Below are experts of layer 4 (counted from 0) of a mixture-of-experts language model. Rows are named router (the router's row for the expert) and show model dimensions 0-127. Each number is 128 + 32 x the weight over its row's rms, rounded and kept within 0 to 255. Numbers have three digits each.
After each expert's rows: a language model's description of what the expert responds to. This comes from a sample of Wikipedia text that the model never trained on.

# expert 20
router:112112145109126152114115190101135186117140159145132132183103151060167145184093098097093133136154131119127194077187158130132083063210133190071108132060142092121168132130112143166204137128105130142101130121129102147102070126089157101112147119093090176092080110112121113153095122167122192111058140115126158113164128150130127133064163125130101078148109157170093164120135129093145146157119
Description: Unit and count words right after numbers, such as %, million, people, years, km, ft, plus commas and line breaks in numeric tables and lists.

# expert 44
router:155149107144158175163132188124078098223140156116151207152206131124091111216101156132165160111115161112123159124124112132101131118141096111095078139133091099154144135113120141143121172140110123180140133114119098164051119081120112115044127089152087116093125080178137091112118164173161106140110086091150134131165108164150068154132142106111045114121114186112122141121121113179124097135132
Description: Mid-word syllables such as ett, att, ott, itt, ang, ung, often in names and species terms, as in counterattack, triangle, Zhang, beetle.

# expert 26
router:132114126071170140192116096161106177164124182126128176206143116068076119120177120072174133143091156126144186075179110109105108160108152132087167062143141085132148132156102117156109152177104177149126108079162133130102112119132111100079114144103112147122085112073114112098091126171187080207112128152115116120142136156207076103151107138118118115122058157125114152124156102150142127113145
Description: Word pieces right after an initial P or p, such as resident, erson, osition, oss, oint, as in President, person, possible, points, Powell.

# expert 15
router:140139092101170164154106173151133157174189143108135137151150114008128140178081197085130134157118152172160138072156152128155100152157153159099179090097129107133178139106085116144175132171066161205148102121183104070094125087107137098110133177126094153083118132136097084140131107170114117128095088126141141097150090163134114162090133153105098076163095155149125106140111115140101100152097
Description: Final digits of years in citations and discographies, such as 2003, 2024, 2009, and pronouns they, there, it.

# expert 21
router:084134168035137162164125155119065158111111154063179164189122105148145159154118091160142133137131105129150104153153183114121097153178137197113141101156120128096113144137138110164170190189110118137082198106175114123122120101085116094063115147097111115117096122124110128129115151175081141153119086161099142124185121108178073078154082109078137086121095124188131135102100133157105077128154
Description: Word pieces right after a hyphen, dash, slash or parenthesis, as in state-of-the-art, round-the-world, Hip-Hop, 2007–2011.

# expert 8
router:148147159130116196179096142154122172103136086055156109118131144072159183139094116121161166113068108103141124061127146125137098161123158116116165155104113127191099155127051163129122116098094161122118137165121122064069130125130168128178048179107120154091100147150109094136108152172116114107107148122141139094159122130162135185109139162122105064139109146149097067141112120184149055178171
Description: Adjective and participle endings such as -ated, -ional, -ous, -able, and the words known, used, such, in expository sentences, as in Professional, listed, reincarnated.

# expert 11
router:096120060127167142138063160158072103183115159148137167136120124122116167147084197181121139132098122162128185117139149138116122103178164175110106062129133143127145084133111107132106131140075127163139066016170117126165090109111154157094054116154122152126129080070114099120103112169105185148095117125131182137160133121112097118147163133127085127190125103116152131170078103105113078162139
Description: Word-internal stems ahead of -ic/-ical/-ology endings, such as polit, istor, echn, olog, adem, and the et in sometimes.

# expert 53
router:181143132085135133202160183175154105141132155161131152168176113140126153166147081075104137125087104153163168112127079132133104158100066133124163094157107135144186089122066119194132088149071172090097141142138088111113101131095150120129110162119087146124112071103046092130099145154129109155148128096159101118105169175142097111110103114057088086108163207155108141159132079165155133137122
Description: Digit 2 opening years like 2015 in dated text, and word pieces like our (T-our, s-our-ces, fav-our), eek, ummer.

# expert 38
router:192069102117130144131100129073059142117116170135109134148127122094151081166098113134116141155102216164157119098169158078078153088120157145108143045102127132120203153164056067176159134152144141158169089123150123085128120170100160136144087154121103157103139097150072091125079149099130182136153128133109129085120131200176088135159107083167107144108145142165134133115094104141143106146155
Description: Word pieces ac, uc, ec, res and cons, as in coaches, cardiac, successfully, research, metres, plus en dashes in sports scores like 1–1.

# expert 49
router:160076131106217119147099159132093139137151168123175124133119170131133140136123085082131178082079195169157151126109168123158140147152153141127118079146126112089144158072072128130167186093146150168134088124099087099111085085147168086138151141102102111083083119135096074135127215151121192167149079095128168103158113109109096085073146156125123111159110118151112181155129100157182110169122
Description: Mid-word pieces inside proper names and place names, such as Bur-t-in, Bron-t-ë, Ber-lin, Bent-ham, B-R-N.

# expert 46
router:155107132165128187102109165194132145138150191116142126151091120145158140175095155168074176119155165124169142078115171118126101123134108165080139126072156082212170138099098130176169131133061171168148129079110141074076126103053183139123073139137119107056077135145136118166123131140131145136096105082097152128094107084129139128114166147105083095134119194168151116142106153160131099125129
Description: Suffix pieces ending words, mostly "al" in Admiral, Naval, Global, plus ion, ic, ility, ording, e.g. "Adriat-ic", "compatib-ility".

# expert 16
router:133116112104133132180090139090166203079144174096126107141197089134105131157072136079109194107146092166181172091176097144103143111164145110109150089111088108128149137109125138147122154140100158094126153133143100127103068076091167114104141109122115125121051076150129116174122124200127163122104080105153129060210161176156154187127135137090146133134140135141112103128122081185130087164101
Description: Common nouns after "the" or "a" naming a work or organization, often splitting before a verb ending: film, album, school, show(ed), record(ed).

# expert 10
router:127180078132133149129114128098124178114121118126123107155126154072138176161075117162121173137112201154116146108192171105151105088163138225082109112068121103158145109123103146157199105163077130112111134137127085156139133124106156115080158118059053193124101134113101108094064112128080133114119148116119138133141139160155091103100163129148171040168137123179141106144156123115116086172129
Description: Tokens in census-style demographic prose about population, density, age, sex and income, e.g. "d" of density, "per" capita, "population", "million".

# expert 24
router:114084094060160173159109184122156183136162157097102104134148128083111168129095147099184165163118134149149165039190122098111142154179133208101130120136160149111174126123074108153163136148070133095074144125162126097129097105058114082121105115131104193087098103106101080120188098159166137129127180116127144143088109126158058127086107145125115116156094153136102127140094125109102095156146
Description: Digits and numbers inside pipe-delimited tables of sports scores, standings and statistics, such as 14, 4–1, 34.

# expert 13
router:169118151089136162142133162163137141144164132118133073200117150108134146124116115115120119142134127129140121066142140098086155138177147118101112082085126085109159145079115121132163133089072122107136122148143120075136136092125133111124154170128079242042143122109066086148098123158160128124065105132106183122187118198146062099144167121073107142181111132184078130150122150179098100161116
Description: Section-heading markers and header words in biographies and infoboxes, such as Senior career*, ==Career==, History, plus coordinate digits and the pronouns He and She.

# expert 23
router:109122068129173129141131139159144160171135151113124149186087098073203156179108152104086135157075183196163156137133162116175051160122120132112137079147150127115084162117125121151153140152085161164081075098092146088107091077122160111160147198094103098144105080118101061166137169154192077136143097137106128115128116119149111098133116184082116108100138152171124141145096093167117118110151
Description: Middle or final pieces of names and nouns after a capital start, such as Pal-ace, Ven-ue, Z-eal-and, S-eb-astian, L-ands-cape.

# expert 6
router:114160042096116133136142166117175165162127133076126146151159150105137106116052163188170206089119108163223136087121150097122133191140108197125137161120113111152142131120069090171149117133099079163103108122088095138094126115126161128075080156056124145111118141190102086139056114149095164156136041121136122114138121149156123096129091157120115136117131140153156119122140121158138153149118
Description: Mid-word pieces ending in k or g, especially after t, such as undert-ak-en, y-og-a, l-ik-elihood, Henri-k.

# expert 30
router:119163105082178114151120207160071155161111164126125138108152138075105163158123124138127127147108139156212132067159145106080117147136189117112118118060088129158099170094093134098178154164157160145119090139133096084136110145138145059158134169151080135121141170095107123144140083152037120175061107111154219122115097125127093117095128139067080103133085146104126130149148121155133114126135
Description: Word pieces in scientific classification lists and Latin names, such as Cl(ade), Family, Scarab-id-ae, Infra-order.